Weights of a small mixture-of-experts language model, trained from scratch on English Wikipedia: 53.7M parameters.
Below are experts of layer 4 (counted from 0) of a mixture-of-experts language model. Rows are named router (the router's row for the expert), down (a neuron's output weights, with its number) and show model dimensions 64-127. Each number is 128 + 32 x the weight over its row's rms, rounded and kept within 0 to 255. Numbers have three digits each.
After each expert's rows: a language model's description of what the expert responds to. This comes from a sample of Wikipedia text that the model never trained on.

# expert 7
router:108120157111070201130131165210121148114148126132042141130072115115092139150098066180170166128142158133120086166174127087090134133126129173096085142110121133091147142165092119161096124099176157
down0:118147134199077147174123131171130176141120041137044134125145098110143147157086155147138147136165092074117147199111150150088142133208196104101133113118140114111117130131105093115130099137138209
down1:164226139127145116091139141134178182141097177074176118145108079139100050108123095148151139100175132130102138141063104141176102144093094129122150110119142100164099133107168113161117164155130142
down2:122077159173135190091148146142083129121071098167058123116105175101121078123149156150125115109117131144149100125128101089121177185161107136126038116147111088120189160128096141136129175145164131
down3:105159112079113109131153112152169098070082156084136162118135107071184067101094114205123093139039109162160119115176146140134144156118095096196158177169122085123064120156152168136099117110132148
down4:166108120106093140178173150120167121113188110096167125128144122179142116164153101214113157086113192162119143150169153138075135128154132168114083154128144115163133198119110101134101167135140122
down5:117147101129079156087124133128185148136109124099151105120151088135111053150159150141115109087077097161120201072138115160138104191142081079124148087155118152144170111131144163072141179136124149
down6:119135106174145160159138123184177127124199143184054185090179098152112117082145058132111081093082096104138156098082170038106141099161120131123144137163147118054163189153117127097090188145239068
down7:101091121117097061142125159117066118132138187098127091107120155145126156185163131075111143149100103088111139139095162117159150139120155167125073084130108153111127119101149140097110113157103166
down8:102137125141138163109176116163045089106079158107076166114098183152059088116133098125116192133199128167164109131139109124135124150122123132129123112095087123109164111126149132108129189047157119
down9:139140100141072077149153146172088156089112143141128103113088069157188111138175134119134114084176170074144104135123159092189150130117144108104098122121096090159106153152171151091181144088143103
down10:044110103111113088129182137122164152129120091103138141137101133146174121112146119111130134192148167156103082135132077137096121114196155099126115100098104091132183140185117093081120151133088130
down11:137151110108058142094144120155150152067145163103096188104103101147176147182083187113145167134126190149159129115135095148163109129164115115203084104154110100115142099081157136136166149104118106
down12:145105114150114112129148023211110123148152102124116106080089155150060169096135130108138147195091101126157112111177146032164157150162057120147189072142168131098216143110128088096071141130107129
down13:092159090141117066145135171113130124094111187175065158088156115152170137099109186148160115123137160106160089113114177092156158162126119157115158141117123104141191137101149121130071162124116105
down14:120112157137116204103092092161157089082142161155096140126212102174108122123113156144111100175157114122094150104130148164207136136148123110154171074096127085089184136114188110122137114160131137
It responds to: Plural and noun endings. Plural suffix s, es, ers, ies on nouns and plural nouns like people, women, children, members, usually just before a comma or period.

# expert 23
router:074150099106133105113129152153154147162111114124094156109150169120082147122104080159172167085060148198112149124158095095113080104153128155152118117092142159133164082094089085106113139133095166
down0:105133148162143116151160185120184095163102107133146098108067115152143118151096121121098180105072181113143104133151150176152102159086128105103136104177119107120074095061144083165166115066097151
down1:122181140124123115112197139113150074154103089163159081147119138126118103127099103116127192110118145088164098109134095122149092091200157095081169095102125140164134085120099138152108104190193105
down2:127081095107096130115154113072096139153139121170168157129155148124100152115138058092177122126120108112075171170155090171172152102115142103109078133096161100085102118117137117163112095149171187
down3:125140128141105157087094191108105133099143105173090177126152148100084119151067112128142125136104118141062153126118183160117108124161054122136189127137125148185106108179101167083122124134182120
down4:090126167055199095112142107164098146107186113098123157196116068111165132186071091115139181147066124117122193063116117116124106098148163130178071158138121067118123133113161078145148179101137119
down5:152105140091131146091158125078159072142154141190138078144115149111104089140117133170181144154191125064166152135115082087068113105097136151068102208134069055175132173158108188108092103103114098
down6:064109110153112088109142076139111167156173093077123090119105145139172145136145136190108156094063112087113123130099132135115164127214126102187148107126134087060197121154077116142127116128179112
down7:103177149161075224086154137140113132121112123180081118118157130175181152188133145134108138111038145084137089174173109106131206109134164101131137164141098189117163160149152132149181138132137093
down8:150085134123109120157180153126147146163179167168133187062145148167159013143131100118116158145071083115118112092110097054131100121156145114119079115114128107106127156123160138137092129142157106
down9:128107166168114131158120143128133151157104168115182162115136153109099134067190082156145105096125177154141127152133153151139122141194107097098103154129076199189112107098121151118142102094104100
down10:135109124124119060162145150111079136143108122206174119204132126184145108104035109136126090158123054128119168120154079106119141140103123128124133137139106198080056165103136158162141130115116171
down11:104131116144081158092139095150157189136138119122160147151086145143112138140149134143102109122128159119114179101106079111088105116141152129114100165115121158175109148124167071133098134114164117
down12:147147103073136144081121118094133111122190135117148107114107104180119146103122124135147105173132211137163112100095134137192152144101119154080214098109109106171072107155142146153098132097081137
down13:103098086132157120191162131175163146123102158128093152092143114050126161140156174180142158135134104167112174111057109115098152180109175091136096116092101181138106206192104158122119142115134094
down14:129105138094168112079151160091146128153124133148079139129115093198133156173080103143153125136064044119148123112122139119143053130069111065114196135086143138073108111081129118128189121055161126
It responds to: Non-Latin script bytes. Byte pieces of Thai, Chinese and Japanese characters, and odd fragments of foreign or rare names such as Nagy-go-rica, Whi-stledown.

# expert 22
router:122153169096098184059122113142070120098122055091126133170128138090107145077159083121152119101106149130102150164110127094124104111127116170103138106129094168134087129146103128176129052119103164
down0:115183054103134103095161146129102099114135140164096156184134092097110098094092110095097087135092121114135175159093121130138159129098084113126119092127116107100140168052134113115156157120153172
down1:154158047122101115123121080126132058064162116150173024125092122085118083104087145123081115178135100119100099132165150093133119072081150119131137121063136185128110166080163137159129132101105089
down2:051151097181120166105101176115067174154073107097093138092122167154105097058086070143146185084093153116117127165082138168085159159114056162084104159067118147143103153130129113152153128113135115
down3:183132119064106131114126194189103128153115084113110157071113130121117120093175136145142070117126153112182176065134133105176135154165145120108142068142203128165115153172118119145140156138102174
down4:158128107149161136136132069159146059071146130112153159125144171161127118165107130203219116166055161188114098104193168128177140124132088135156119085160070172097110075138221120155142210082117152
down5:210116139119083066119116108156136083156173185129113149139163135121125149137171120108129129153094079154114125095167188051158125086112147131188119140117096120177125164127128140179095115115134199
down6:115144120144165102070166125158131132095123085158084147081075167117087163145168126118133160127159169133204178193115124168132056100096149069132176151157093139090105150168153160115109114098146177
down7:099105145091178134097107096120071170093154116147145139100127107116108244110128177159049111159110148152121137101090159123172173220167117045171105128108122140097177167156146182143165097091113113
down8:138105147128128141124140128085215137130109082136112123117149134095128119144093059145187116140166154104180142155121131096105133119090149176115032140160106111050082131122181106127133110148144123
down9:098137171164075151125133139086085112162094203094164143121147135094118081082182133134165121139158107162092103175157155137136103172130121099121095122127088120117065113107147197107149171129163091
down10:082185117086101076105100097108101136135109138092109091079129161102118174102133080099101150112203107144038108126085179147115133131121090156142082175121130094146132134138151078148179105147169172
down11:158135122146146124108210145127122137231030129168126139079107135147119167118117095120133185119181060124128147114130092168105104101170116117164137101192097060177120103139157196093055129141156159
down12:096162175191137123178162122137128148142124130135135087156127132178121165121099137162085161099169066090101160162147137141153164162231108189127094166139093079139183171095117186143134064142161124
down13:140104110123107161150053093138101111109124189141136181105093139088164174142107153098070106092116131090083158127066156129137195107103112113129066127166201143128091129128132148161153124138171134
down14:127149105129122112092072121123148136096128120149189121104148146082197089075143157124119130176086091123160103100116179190130140091127075090126114139099140143134110141141161125149131150118118113
It responds to: Prepositions in career narration. Prepositions and career verbs after he or was in biographies, such as for, as, in, won, awarded, appointed.

# expert 13
router:102151155108126106130104171194154158127202107128138140173142135100094162100105126161143138102133121147152105160120149054115068140149104183118124113093144153095116092104081115148121151157138115
down0:106101124138109131115071119169155089126131116141178154097152088139142152175076170156160160187099133197132114121128089171149127090144156116130111175121163100183144126141108186132130151156131141
down1:121159088096131120095126140126055122137152192178137070164137126092151173148111093133118141088175176149165084140111082160167140132130133131163132146119139100063116130149130185218108139158132158
down2:097040118044117118108190094114126156118097130167089137163102112143137161095100087159129142128122193149164126110112086117131113138199131129153126110143109099111073066138101106073126139188144083
down3:144111072120135087125152113128127147045163062117080117107196115135182164089089133126120170146142103194130136141147168161127113071171106120096098156146146132105155135161152127135107188104118155
down4:214156121124154178138117142137087123163075126128164137100133122156133179137094112118122095142090133142172096146121143135092074158123172172109136168155090126119101082095086139148072099140097041
down5:108116107113114131134134102088182094167102123172188129140124116123074108138133128118160111161145074158113113156095128116085164174131122151134135172106125126058202166096135157090155160139108174
down6:107173136132130113123151106090061082135189158149158152116109076111119141141118122144137165153104143163145111142124107131131171230107145161128152152111155119136126121141097108104141132146120158
down7:130115087123139129078120143138179128189161148043134144104123089124138130176144168140124124138221140123179144149138104149119169061088102110043149107118125152128098113112155110115114193159156103
down8:057110141124073110113132129193176165118212151137099121121162066131126105112192129159136188091151091158113120203073114148121086146112113076133153095110163113156154132107119164098172118105189109
down9:231110109092122086159107127159196149132156127148156175107114147091178167144176154139186189145159106119195064132151134166128068146145161137112116177195146092126110127109188140161126170160134105
down10:105127119111139181145157171112132076168083148076082152130115134113175101146155060106113173150098116124064177166110104183119150152120130135143171106076137145095165121079161139088137153111109197
down11:138172130096081134144164137159148143088125118104111159123111101131107120138094180100090118084122141142147128108037046144132122093136139137144106133105115158096209160152103161133134195155151084
down12:122132143108115116122133073123148160157213138187102125076144161161080100049143117116116138144113136137107078118179073093155133144157105110118077107164133083164154125112151113110097064117159134
down13:135142171119190127131184101134134154062105123167151140083124119063118172138152138192158155176137101136181122101142088143105151127142190073137139131187196139169095099133099165178129142118118107
down14:097184087170143102109152135045135141091173127132081107165096140117133114146152134159177092118115116146089131089108146138103134132073173091076157099084132105098157151124119131166097070166149055
It responds to: Personal name parts. Surnames, given names and their first word pieces after a first name, often in sports or election tables, such as Jones, Mal, Mas.

# expert 20
router:117155149116102140136128169162083131100137094143086134127090130132120193087103088176147153089096132128088102135156142129111072132091093193091143126108171204147160097106097102099103107157161168
down0:168142164125081136120071108152139057112154117122164137134176123156120112153148092087098101136176096110156126066112160103208101163145152147133094178190179156134106183171100162163115110100141128
down1:069145207144114086175159158163061112117106119085143118157110156115122101112099159081097106147140074133159138132145099162123137151138094104168127104063125173099112133112165139132056044130127118
down2:144066121136131128125142105134073116191132096119136159139177189157101160156148115171132084111123209070132111082130172102198124132129111143147164170032074097157138131112147109129161160141126100
down3:155106150112092171164115095118099179149124183155049128082083063159154163115090124147068071157109100131112136096165125032119067152168138170171098114141135097167196113089131099142125113085175120
down4:140171146103095125130086150166120112101185143112129104162134103106068123113144103156091147112085099123095065152131159104121130128126118148119100149115098199150136158101168135138108080147161160
down5:124133175166160082081090093113114135130146120103200135160147181142136166112173087150170111084131098100136132176132147129150100123117093128181134136127140166072081160108147118226123072132170081
down6:191185125128083093109117106101144129127091071089142147126127105141068071100164144081154129130127140080130101157136107107097098124121120139120167087094124089147158173167150150130183105100134123
down7:115170107115153110135121150105137118143086159123197126153075170052131114150173082108136123127119190155108137075092125133079119131124114088195107137103087146133172116158163127136161127143146116
down8:154087186106109160117120073124126114109138146118123184082142188140133108111100158170156092167149152129169145165075119144176129164143104134166117104147147103158140094147178145082137165116151138
down9:097089134130157077233087145066072122116094121095166125145139147135205158115146190127134119110158102076089137099085144124076140177135134120106135118139107112128010122135143168135164069163098120
down10:134101164148114158075141145133089125099135165068086169153172154074070140164155144136149082133116134123101102113094149106113136093106178077155123100119172148120125067140161108215103112114163087
down11:122161132122145121180120176111109136158081182140107169122168173136188134099157157149104087154159112165101115176113153082103118159112149104141050106187118081114086126129135092146110141117111110
down12:069111124143155177112097139161073134113131109109150131193116114141179081133080164088110062155173087112168078135120100127158108168125149219098098119117153136149130142145148115132127074140124110
down13:154145142157160115106163113121121132131098168193115052086160116190135147112097152149106118134098128132094096087097117144132108162118108183088187148137106114138136143141142183116087124079171128
down14:158169204107058151126165131084076132079148107087163163167093121147195098183111136128103123159195115195108132095098116110133159150111161118150115131098126113125147198077149147107157131100111088
It responds to: Articles and determiners. The word the and other determiners (his, its, their, this, a) after prepositions like of, in, to, at.

# expert 4
router:083164174135103147133124105163134225083171124156116163172117180098071172103063071094116152121156099164111135169154127136135121133151071120175094125064143118095121128155112056143065119125148114
down0:138156176112156163150140142139131152101106106126131129111130165096159088106165138085193162053101166107068149154087080134131169095094174144061111164139103187092138096175174068079118133092108130
down1:129147123120178193102202150153139128143121142162135144070111178159088084130077139234141080098094107096157135134060084134128115157149076120101114096143094105144125092185113139145098101091129196
down2:120130120148109205125121105137084100167138109144143136177175162134132120139117079146099068128099174160122118146110119084167153166081141156148072178124139181145146108158089156104166130134088100
down3:076109080146095072154134050109191156167121147136114118149127168158148177112165093095094091090126120134199153142169067131126059108128101106121116110137091116119143125115122099109146156096158068
down4:126057141128047133162115136119129096079088106151132137119106174133105149162068125120139121122134183105124061159090103134180151086164135149145148107160146147179143157120138119167158150210163115
down5:113136211115106083136087054128108110156125132123128110125168077109108121183148158139080169131126144132126141178144159121152158136141163072100101106149104164176113174072166160102107154132132179
down6:121148100161167161167108176159167128120122112114129117146139135135110156140128143137156140123169099123115102122131085154115125125143141170124091193083115125144130060135124177109198076128151128
down7:159176137118066102150130149158176130032181159110135149105145144133188140132123090158145149118108099117123157151125145081105145089184162130142115086087134145088109101149110122150144107121119195
down8:116121093129129127118103119118139095187146122165103124092149071121213108160181117147111099137142128108108120118100100130138145160131117096111148151195173109089115088066102102166120161141107107
down9:098134177155141150134167155110094111122126119188065094163121165104104111140154161160130161135065164123144157132092133089069137134136121097104100169122078135130138052166101102104154157085127116
down10:176121116125123096107158134156158078057116147124122146190139110143154148151093139122098157175118140165111093123115131091189109136077104092073094159176143135131103106120067143161127139121124155
down11:076138098138152087118128084091059034158185144126173107107072168121092132182168100161151133124143162102126147159185131135149120119070200141122157159141122147085104148100087131140129163174149128
down12:157110132169094109133161141032140104143187160162102118100119182113119156196151119076088073125115119072114083125146157164129103176130166106119094061151108162108101108134176126071120205151083109
down13:096100089128158172175107096101129105136082142188099146088095172107067090185107136159156128165108110145110105143139097152192231133153121143127149115152166071115143125130175149110188152133155133
down14:086098123168145147162168115083128071123113138095162125082132074127127113127184066078204114148096105084109138156122084110156111152126142182143134131102136139151113143083143065146046121095080107
It responds to: Indefinite article a/an. The articles a, an and A, mostly after as, is, in or with, plus lone a/la/al pieces in Latin, Romance and taxonomic names.

# expert 30
router:139173137146124139150056138182144222105158139128066152076127140069066124124133102151083184107100076163117110174135082129144113149129120146114110098104126125083130102124088059118111126120091156
down0:098068122117179139130178198062097107166169135146133135054152099102157177110156131131122129140096071131107069177105140064183085106104148109132157136176207060138127122150162178126147149102129109
down1:166161128112154114124105065133166097133120120170098099133130083153068076139085101149087106124139098058132150163106129164146150160147139130094097149145098121146114171118151091095133124105149172
down2:128128100095095131162150157115200116146154191213110086110137186076126111104130136170131072144109073088101082122155152155169129102176065142112145153141196099072155150144109072211209176139124130
down3:104142133171119161133129134112096130078082208126141090111090103105106159126129087121128176071113150113154057144166116112131194120123087161138104125092059137120130150077209134129099149143126171
down4:114106089162110155082109131115157098132215084141112105172074109130143091131170120131165112151133112126127138143157115095127224119136081136147155173123111167127127141102078138142133125085122165
down5:118150195088149147043023194150168124076132110163113113147206147103096123146093164159086143146076107080143167122111154143098144139157125174131095160163083113204115158127132116130133130125130150
down6:167120116095093137168150165144140144117135124156133113127137102112154195108130114113154087190141116167106105123170089130108149124136168093112101193091187127180114126114160121092124107109144165
down7:121135124134080164118132095171096100152120155168146085137088140151150125129153187163193146125216072128090167137114111148131137085158049186107106168153127144118157139140121143148138141129116130
down8:126128132148160133167120140097089138118058101188145120117140099106119133194104189156133106115162136161157100153161178147118115142078150148116114108161150127098152155095132098103122109143130134
down9:106088142089178132103145142140075125072068125163080156051087141137144116124151134120118179049108171158119216197124103170119172102120089097131150103128166151131194116107086104162103093133090107
down10:166152188127120151129161113136145203140090120112094123129108132090151133160147129150122122122096078150146126162114139104138175204126161120148193112104144121141110083099163169099077110155100099
down11:092096110096117115142121084145121166077055099102151150120145087108151148117175063152155086193196119141148158142121138145124132137138066111129108104137114077099120114101129122171078071128125166
down12:101128110131166122126110139100118132135177075170118063138140145132160134191122167127167091156144104126136096123023150105164103105140115087112074051123092105189180138154185157101082145117132127
down13:121121134073171120164172153107128104083129164152184145113180162111075129125148103123082120139124064164115169084118083096083141181209187169123194069095139113155131092156106104097070087145156128
down14:160112139115094134103172090134122110140170121117139114118175108165099147191112197144154084140147168187109158114095128088127118102161109159185137154133123114095171181137150139081140138163135130
It responds to: Mid-word letter pieces. Letter fragments inside rare or foreign words and names, such as garnishes, microfluidic, amygdaloid, Michelangelo, plus chemistry nouns like acid, gas.

# expert 19
router:121154153130141181128129181234152153109094068063109181121124149089096134123072091136104128066118095129047059120129079074095059100071106164166123130153137159099137068164079147167122068149114160
down0:112095162103126086103134126168121158121153115123168115137143113189111156098062103162106134097084098127059070127060115112189131094152104146100162141128115157145138137177126114087115114121187143
down1:138156133140088108164187124099157058143121143142159099145150103121194155147127115149094094163141166093131125142148150164119171095142055180100105123114121118130123118142119255110161086104131091
down2:140087144147121151133102132123214168117121116183168128129119148104134083137144153112128099110112164106124150111126122152148215083106148164185162086083089121084174137108100112143123134088106132
down3:109133104103174108173065124125078138106154140123181116159124069150123139155156152125048123135133053111106176125105189131130156138144123125143164080143117132115135119082101108168105094075128135
down4:156104114161155154122099169139193100104170174161169130091111092154122123144102152107130169150159097159139144121056087141140077101179159111112212098069177129095141075171084117101131106188126121
down5:109143118157160143154148170137188139162095090150193167113118167146095114089128097104158089130141118103106147148130111119098127128075165085143137073118124127138149180135192158103111102097105164
down6:133058060121112143102187152182085198134171145148085113129188117145139138185114167127145105127151190153063094106082140102154104153131064132083111139150092167125196114116144092124092099091169156
down7:106133098119113160114112153121116185136135197157191138174133149133152153169130153122135141123107118139140112146202146126127134152111096150191083069118096132153161168153137093195183082077131126
down8:147095127125152122157142168196123138122092170147105081121141144127151164158094137134114163076134141071134103121117159107133153142090133133125144157136085139095069178134120160119075153141073114
down9:078104139110157113133115113183159147179132118091162133082093141119078108099126130115089104125183053175120132120139152103110156100082122109130136136111121134125075180170197136096156148107094097
down10:081134118080119101186165134120156129124135147123130110154111154170164106119138146136080164183135122116101123179088115132125128119131137081104091131133099145088105145116152169103157158123115154
down11:125142074163165103078083158129101135139083134088153176114126175140174140125130134145126071118083071159109114107145122169161115089095127175125114108112124130138158171145142127178160112134079213
down12:053113102091094120096107199047141063117113145141106171148154154121090139104090114143128156146151126143126121076112131169102155168079132196112117145182139092100118084111115170090172192177122059
down13:132127111180132175138087082113108147145151119077125136102185093156119136168168124143157120188094066089098132133095126165137123116094127157116137126180158165122117141140154128092140103125137088
down14:111114117155137205126097131108059132136220151123097114100144109111199177153123115142162092091135118133179159108062113108160150095075101097095166136167085106108122200092096137142116106085169167
It responds to: Digits in numbers. Digit tokens inside years, dates, measurements and table statistics, such as 19 in 1897–1958, 95 in 1.95 m, 86.

# expert 28
router:089154122137131191101111099163110163109171081128099185082100087101136142096140106141148131062101172114139114118142105118091070105060085148118111095123136142109107108161114127211125113109151131
down0:123161148140114149149215093140166106109106177146133125165208158093058166134118102135124146122049122121134143114156119129102147163089137114112128115072151144150160089089123155100078086127077153
down1:158102107160178133178124135119110133132173115082167088106129125132114138089156129086104128140053163162176057168138115135115109100140178140125113108112141083174165154095130056105129120125049141
down2:189099166100143129135102150152105170092132095136141118081085120095078104131110179105101125159177117070168150154094159127071120163131163150117139108177128096133139112171121116147170137209141136
down3:139160155170131071027133134140094132123148060085081128125144165177114116102092074110186177136172147071118140106070113147113117162080125129122144065170109083213095147124051116082077108180105098
down4:101132103185192144117121152131109116111175180163130151111102056114195154136145152140131122114192133089216162136076149123178131131158108169110102101106094138174090116194153172111119172152091166
down5:102106142181191095090087091124093104145193148166135143140094128129128136144109084181118083100126104095121121134184060119126063112113114146052114161082160171190108129111158144179139124107112199
down6:112127132112163090117093131162171127159060155101108145109114168144147079138193120147104126131104136122126138121130080130106102113139128134095131150164126161167118121140159090104145141121103105
down7:119135141153074151097195125206127151173165149149121065125124143135120161123161117095119090077121158205075146164163108087187104142118100112090089190129142075035131116149176155172124140119186124
down8:130086131112119125097164111136170105102122091090124060178106165088131134168127136085154152153140069170065125135120198170075154124108115114106122177145096127128169067166169118203125132108133083
down9:140133152142143097133135126188114209117138217113101151119172182144093108145114121186113088122119124127126092181169125072168180085096158121129163139137114125194140138161128126067116088182096121
down10:204127110162109157106074101102103132123084121120190162186042101102157154107081153091111104130114053131142105165133069052145139082094166195138136154130174164121130097146148111101158140146122048
down11:148118172154182107137103067159191098159093187149130090113115117139105141151171093128155156138140116092105146081096184105165053131122099120172127224127130121132144095172112143152099124207128105
down12:131101091138175103074128129086181189122148172134147156099151111132120042131165119148135116079081162140112093141104131133121176128081141088162099144123137105168130139083107093132132118145190108
down13:125181125154126135163071111124133114127118159141143144119145148097116148144115073113174095170139102152123144157173127189107119138143157126118101169117164192170153064100131150151142113120090161
down14:125130096099124156068119145156115161125161118134105148128164093137113079107113096092182140140104125089105113177110108153163122062173101107154107078137067136112113127133121104126152165134135111
It responds to: Dates and States. Month names, years and the word States in United States, usually after in or the, such as September, 1899, States.

# expert 25
router:108182166100125162118133126154150120101112067066108158145094088114137198102127150119155128158105082116122113130128142119125110153102131187120077118093128096115111084093074165133110027128070192
down0:127108158154204097140135131167125140190136107116144159197115130147166076141112163129088138169098127142154173081088134146105142190114171065152096183131188149134179096125104150139119117145160124
down1:139090150075154134190092171108118147133094115119209090156079126157104126195125087109114126129127118167139124117101084120109136049111163153217099127176048122123143061132065106117140165159195118
down2:136128132126131120154182095113107159122083099132153123146100089141128139170154132121137154092164112091107080146066131127162107155238156076086145151107123174101170178088146092177048166118141152
down3:068112126147125079123109071114071085142176120157131116110126140174155126082153142116140125169069169077136184121086132161144105112174129138161086104097082104128192106090195126128117124176166112
down4:134130152110153132125117093132121103105146149146115143158138146148128109149124167160156132151153082079143092105094178134083066144114075204101085179121085152180151132197154194114110100182171210
down5:165185051160197114102101095154133163168121131130117144141087171131103162118110173144091156133136141149095125130092107068067140146147139160189155175155150117061137138109061147178087135131154173
down6:143136114139130096144096104098159133141093163117084123175155144113114087112075179101100146132106148147125128102140090159131126156099131141173111139148134127107157098135123105060171107138079130
down7:122131068073070084153133077160159101121188162131107066099190060147137119107129156129103155078134142141106117170137130117169102115134090173112191158152146092128098122140177158183173152160115084
down8:205121088146095120133086104136120115047172125159117107109113162106140147139173170104128122108116123207069111087097137102148134104078144159103131172156073187129133182133133045099144198129144123
down9:138081119074140161154166125094089150139050159126155173143109173151115127160078161121121117150112137136188190116093110134110133073198160143121117132133161156106137156172107118099142129119125121
down10:137108152132105088135105107096078204100121101134137076113150148167065175141156099170123072144126070095119112133086114102123156147143102136070166064121140102022074145127141175111150120105135139
down11:139158143129219177152122118113120120113070092127032160132127134159102173156095116191121074162096110139180130133148148160118112161122147149109147175090125151121088124130123139182113096178106205
down12:088092090136125105157141131149152116087155127132141144142160183133123143185150096128111062096117154088060142069090127131170110092105130161112115147131148169164160083086116118134107125144086117
down13:139147141078108105034124100114115116096078108122144121093113086089140141127119157075098141117184121134091077108129184112129088122124088148112110143069134165142138201160139139138089225153102109
down14:113133141125150152157126116154221097156135155114114137130122102070162162116091145101128146162154165128154129162032170102135112127105067126130126183168122090149122143104127150156131154143144172
It responds to: Main verbs and participles. Action verbs and past participles after to, was, or a subject, such as made, used, released, began, settled, placed.

# expert 21
router:089156167119086105109161193141147182117164120117152148184119090118085169099128100203155162083089129117142118122191075102131089084119116154191097138105155196068124134094073112204121145134106122
down0:117131086115098124156079160111114140191090194115113124142116137098080104106116158180077184176114180131152097159124164132147103073192118141118128132134121169123147121172173188227114167117128186
down1:139136162153094076138139142142133205160102154150104155131077083145074147156076120122178156127177120079114147094098112183111109124150178175140163164107152105127103123122087186155132129122141110
down2:143176175110122100105109130095188180144098123095133079099152159090098155169098131158117134160102116116161187150098153078124110116167062142128143174155126131131123175105096125136159133107150097
down3:093114115191155097119099155093127133078158154151153130104149134097161139113121126072126145118151201105120086185112138154138107083137156143093166134110090089180130092126125180112160171190160087
down4:100169123111132132075156097098109134161177141088088102067079150168189124087126125096117065167106103111078077197097140103154150094167078090103140132141154139141168112141085114175085109123155173
down5:114088140165064084164172171081136130116086074110141111147140098127144123119096092139112117106138157166148106098117120124185100158139113074112126160096114183136145207184144174162151142127164149
down6:095157081099157095133117129048139122113094149145120214118178046128178116176138128153163095105153161094073155104103112148161141164122118120126116094095123092126181145132111143183113164126139122
down7:102136166162175108120148118175135097173080060110166075112126103084122180171105101046170120125145089097164113144081129155120077097184080087153159171097126083135158114170119111113127163155160123
down8:104101086090102097131167092093149158149144104093112083179143185100174167110095071103116192090132095119119156080130164115112142155135064145107120104108141134109155164176095165127167152081081082
down9:160144093172090120160176118160150170127108131146080126121161116082108068096065137050109119166100140129158161083093121162093121120127063127140129117153154168157111091147133119088141155131136119
down10:132186176060147169149119077135101141075063150151153184123150116187118107101127148095158181133103134185091135151110133134113157143147098138137153135192139118147133133135122136094102134102073104
down11:128066079136150129166138117144143101133063119149107126146162125176132095122077146156162143124134101109109104114170112129087156131182132105135119130129138137137123170108105152093112165135186115
down12:210147090189108147163035076109103154119089104089093176136138115176128119117036089138161115144111117128167125170083124114141084144105088131131144137120142141071097141124116061151158121066098091
down13:081159084140085090144123064089147151147114094167172112089166135113150137127132148090136131079118150184134121129137072112142089155160141120088108107134157168124092141126103052180110074105118076
down14:174117167123145164109097193109164133133120118155114178082115100150104143200133164172115102089089138121123089097150110147160129171043137090087219145115083091149123149170186141200144139170121110
It responds to: Thai script, percentage tables. Thai script byte pieces, and pipes and numbers in election or statistics tables with percentage columns, such as 27.14% |.

# expert 15
router:117118128146034101062122116158139185135110139150135148138140136136069166112114098158149157104140085132094107134166108096136080118083122190162134121111123162085145111151053116154128156144085165
down0:139162112102179063095116135118182140124158141109115144108190079131137131106134142168117067106143146099158125130095100134133124083192125104163120098107170062172087150104201097118156092113188107
down1:137161158073123134142098092109119162164107113185158085119096112149087118155101218122111149106164101088121147072106106132132103104172139025069100128078125200124161125150115097119163112102122103
down2:122147138118146128118146086111134145176096114148138112113102085094171112083141122127076172120101135088135116122123083100073125100128115151119149129130111098138064125131057141138154138075083089
down3:114145120203130101169134137113142093106103077115136165212103185105134124100129097124075075155125053138113083109167134146144109157171101113124120189152129132102162138108167155100175149133150149
down4:098091185095136073123117129117115131126090066109106113122096103119127110157112092108168168187159127118150140105129094155166102093157129137106104136138197168153095103136100171126141134139078149
down5:073112092112203077033087107108104138134162125158195156109097105147154127132159128179102123148093148109152145157121131187196089106154112098075145184175096138098122095156122137104147189104159101
down6:144072133175165113112176166138090150124201135104160165118105149140137181154146109131127101093131160154147162111176107108149154135103145155116103125087172158123120153091115113133171119177101037
down7:075129158160120110069165109123112116150155084129154087071101136134111143153139149112188183094170133175149178101157142075126161148158112144180130128178114139111112203105194054141112125128109181
down8:172117086165137096131161130125165156155169076104169144130121085169151122128132131154165103092111115148100087119125155111056087105148145117133154147144144147113094078126107139141070149132181128
down9:236137159103081145102099128135192107121141121054169165159116103169165143106182117099104103157181171167102119139172140101121154091157080110158112122096103120123128130165105193089123120094153115
down10:127140163157101154205091157143093091104065111133198106104125107118158100181119149162137140163125142098171152171073126193072137108148138145169100148115125138109130119118162137125135131045107114
down11:055130138137158119194173135178104112118138154046124137166083128097135081155130148122065079125144076126098097152203158125089182125194085182173083122103139148139126140096110137144112182170172105
down12:160144152144166056140097149151146200137146095120107128140147151133144123102151121116161075108117134120139161092125128095174036117159088117169166084123155135089111093116129113127081181185138127
down13:131156092129146140140113106072176106194139069155154133164180088162161081105134121123166099138156149154146175075125136120099167138103106121132145166085164126191148095172091152094122155133108172
down14:134163139189082104123169123149100130152136138170089139130130149131137089181115165118095125196116127150163183129063172155104124152118124079104112115178129015129094136093183123200101150109166154
It responds to: Numbers in tables. Numbers, scores and dates in table cells of sports standings, results and records, such as 3–0, 32, 3 March.